{"n_experts": 64, "d_expert": 64, "normalize_top_k": false, "balance_loss": 0.00321, "lr_router": 0.00151, "norm_eps": 1e-05, "attn_scale": 0.243, "parallel_block": false, "decay_fraction": 0.751, "decay_shape": "linear", "steps": 3161}
Below are experts of layer 6 (counted from 0) of a mixture-of-experts language model. Rows are named router (the router's row for the expert), down (a neuron's output weights, with its number) and show model dimensions 0-191. Each number is 128 + 32 x the weight over its row's rms, rounded and kept within 0 to 255. Numbers have three digits each.
After each expert's rows: a language model's description of what the expert responds to. This comes from a sample of Wikipedia text that the model never trained on.

# expert 35
router:175104158101109152122143098159164200123101152100154105138123182162082123150107125129165128113075166082130151099134108079139092112123108094185166155073127093156116131136124124080145109101092125133131139155146079110157193083112081105080124120174118077129166072094174145104117092114137112109137124167102132136128144224171174116118117097163108092146177074099147147169133197166122137100187107124127111172098160115146096168104106120169116167191142173122133203161085124125145160078157163175176080097157151107103116104098158185150208089172114105093138154135113071102126148110153128089
down0:095182171157141135122144084153132165164130127128177173062111130136070118142132096175174058157106155121144180166129119152142125134140126160134096113115101082075092124103168104100141155128148103090045135059121134122135154098061149157097123145103132139074118131135161204161171112096101102098067155168103165100079129145121159144089151145115133045105157154092152148125143143173106136114092090136071123130025142136102154078120178151151148143119183136123177153094116119143159133104058171116152134141119079124107140112157136107122119066070171149151152140154185101072130114100092085118
It responds to: Breaks before new sections. Sentence-ending periods, line breaks, list dashes and == headings at section or item starts, often in articles on buildings, churches, roads.

# expert 15
router:189130143090127131166150120168117151106096143089153085138157188191122127143151094200173124056102133044117137117121130105151107098174079097184146118129165117124086180150179112139164124100053137160159140132166157104181134123103120095072098116158101068135144133130154132134128132104137079134162116152148110189179154230167155174068127109166118084162148091110111101208115131172141119115178141155140096139154157132153084136137143121164180150126173182169205151150089122138148143128150141129157126116126133165122106121134101166187138064122082143130144115123159153119100122075106114090
down0:166145161062167151174073080166159142082142094132079077135137153138167132142185069117103078098092125133113098086171072156119107104115105136093144098170113156156186110112136079069153098187107122104148098119111149112146115074118153091104143114144107075145121097078107082063142117138087110112174168161169192142165151118173143141152124156173152173107140115118118191109163091153105075128168088134102087148059119125135146116153151114170131177128103113103133108129097107138122116076099091118134123122076136117104102076116106158088123143110123153082152104144165166103157095239183077129
It responds to: Foreign name fragments. Short word pieces inside surnames and foreign proper names, often in sports tables and result lists, e.g. C-ag-ulada, Bi-š-kup, G-ig-i.

# expert 16
router:146107173084106157142130164166204154088107142134151089147188125175119150169090096149134126121025129080116175115138072113123139097129108121124181072130165097119086131195155086118130149106063124161150150166148111107138139091139101109094136114143136059107118075103148150120089117118130128090150117139118124152093146187136166117100154096145093091167187144098159131146136105177134171096179077138117094135111129110143081164095095087176133129131159177174157155165123135145141159084184123182149100126149140081099091060101180130165195088190110127124130157115152073120078104094107154075
down0:100153136163144204122194170096125188156077112170170167120125095117125174169143091110130146112132087155100143101099167086150134160074109185151166131117134140087113151123182118072120136192069137131115152078134086110151136135093120086131114133091172156136149169128114193154164151135105141075115165067155121252137102103097137171195149081125095145151078114148117098183126125152138168176117186147085123132138153133119082126128165116109151128168141123107148137123105075150099094158077124108118106128132082153123169120085141116134077171162150148171167102087048148102128142132087133153
It responds to: Section heading markers. Wikitext heading delimiters ==, ===, ==== closing or opening section titles like Filmography, Habitat, Accolades, plus table pipes and list-ending semicolons.

# expert 56
router:154076147106143135142158102152172110089072120089154086151145195163100114152117095181168131100147162066118158086116113088144107075144091141162141127116152113140080108150161128121141136087045130129179134128197124092184144100096096124109098118158118093161128081121164117118089102119162121132176138150115090152151186225173154144075140084159125084150134067119107088150140133165134145102166102141197106183114186134151105136100129130186160156142156145149147158153093078165111139138173112150177098137154206140122083111107129138150139049132072189110121142101157116137118101080106163103
down0:101155182156099100034115167173118182079128080145115112103108131148125137159157127139117132155166162093156111144134077118099069123152076155176116118104088115130115128111100123078109098148109142112093142107130157097207199143171087117133174154116116070165113125148133147168129112117103147137087127140156135000142147125164139148108127084122109148099137087157103108112159102144186137133139095124104118135119147186173113128098162130144167147148194050152160151172103157181152124151145140102155091093116161076076137119135128140103099142126154078098134078135126095072152133112145130082
It responds to: First names and initials. Common given names and initial-following periods, such as John, Richard, J. B., sentence-ending periods, and country codes before athletes.

# expert 25
router:184085122091106138153137112146184200100110138141172114154161153120090143169084075128145136141080164085098145118131076090151116091124093147143147082116127109139132152185130136115134127082107102168143130180138143096174154111135125128062099116153099111079140077105141119104128093124136096090120074133089109173133141239159158116129155091142126095177169145059184137167125142192175141096158078087145126133130168103143113175099139114161189166155133158172162140156113080084091169099185146176137073102146152070071118089124152157153150105166101110131101175115162080123088120088102118103
down0:167130131096144118114116086103198113117119131121123132060101116174118132112116157098165091127093085116110104143163116139116177117103071219092131175137100152135168161143108185098144109108157171114138132174107130153049102143092104159133147135151175096099150145164119136125158104100129147166148144113112133068117137142099117149074164093120106123116151152133168101173098114140157134103068116122174202100089097142076165173113152094134231103134136143104105127130137056143151136110198177132151155130115058165103121072106171066136135089145202059144064120129142099127065105132142109147
It responds to: Article openings and infobox fields. Structural tokens at article or section starts: is/was/the after a title subject, == headings, table dividers, and infobox field labels like Born, Location, Constituency.

# expert 13
router:194140121104121131213156115147143133114084161086137120158169173180135113139168060149162176087091104058109117117142078099174099091171123082166101146119130120166079101164174094133154178062058108138114164147160114143143166178134086119083089097152063047124145112133138153094114087107157079113184123176124092210128162200098155136098163097166098071142153084114093096169125166174127135119137112131197104188155149129134103116127132087157125131128162144134175124129106103080126155140132143143190112110154133128114089134114131141188165082139116125119127135142118140125133124126127151088
down0:097107159129102142126111134079178140131137129093184135184146081137099142089058095167122135080122130127092174151108117115112084243119103127099085128115114145116077124102121141134111123061037139102139084152124176112161119156142207106134117187119111088118185090157079142148136084138168178169126136151050115144138174106143120070124110083085116128154118170073076121158118098099077117105111133137117125097148100142164170123170105143096063129093113128089089121152196107157108196146108137116147133100159093160126151145141151191178108115109103094143152114151122081093149088100169139131
It responds to: Mid-word suffix pieces. Word-internal or word-final pieces of split words, often suffixes like ed, ing, tion, ance, or fragments of foreign names, e.g. bro-ken, De-ir-ó.

# expert 24
router:198108164085086152127158093160174154096106159085135104150152151148100099177097111160148119112097137094091162104122116109158079087148105137174162114080144094153125124171119132107160120080119102118159166160177113076160128061103053095087108095168110071136159081117151158138116093143163130116145108187094118126110149207191144104108135083149104093159143097070172130158113162153157155070167094082159097150098178097155101159099107143184143181170183151150137163174095106163123148085153146137174085127135160096104094110074148162130170096136113131123112157132177070108160169112119133091
down0:112120114131130174107179145159089114124126101126157126100104084111115144103202121064133119130191121142185075121120153138168159067114091151137130135104143102149143158088150119147148164072105120154120171104116160136125152130131106151127128134135054193141115164119113139102135148117092080175128153106168064000130146014147140128094092080129105151158201131142131154117154126119167148104127086193143105139110161170124125102124128139081154046119131163166094122140120067091135132162081126098137129111186146165145137121110107162098117151136178136130159130155142120112106145101138077088
It responds to: Sentence and entry boundaries. Sentence-ending periods, paragraph breaks and list or table starts before a new clause, plus Latin genus-name endings in taxoboxes such as -ichthys.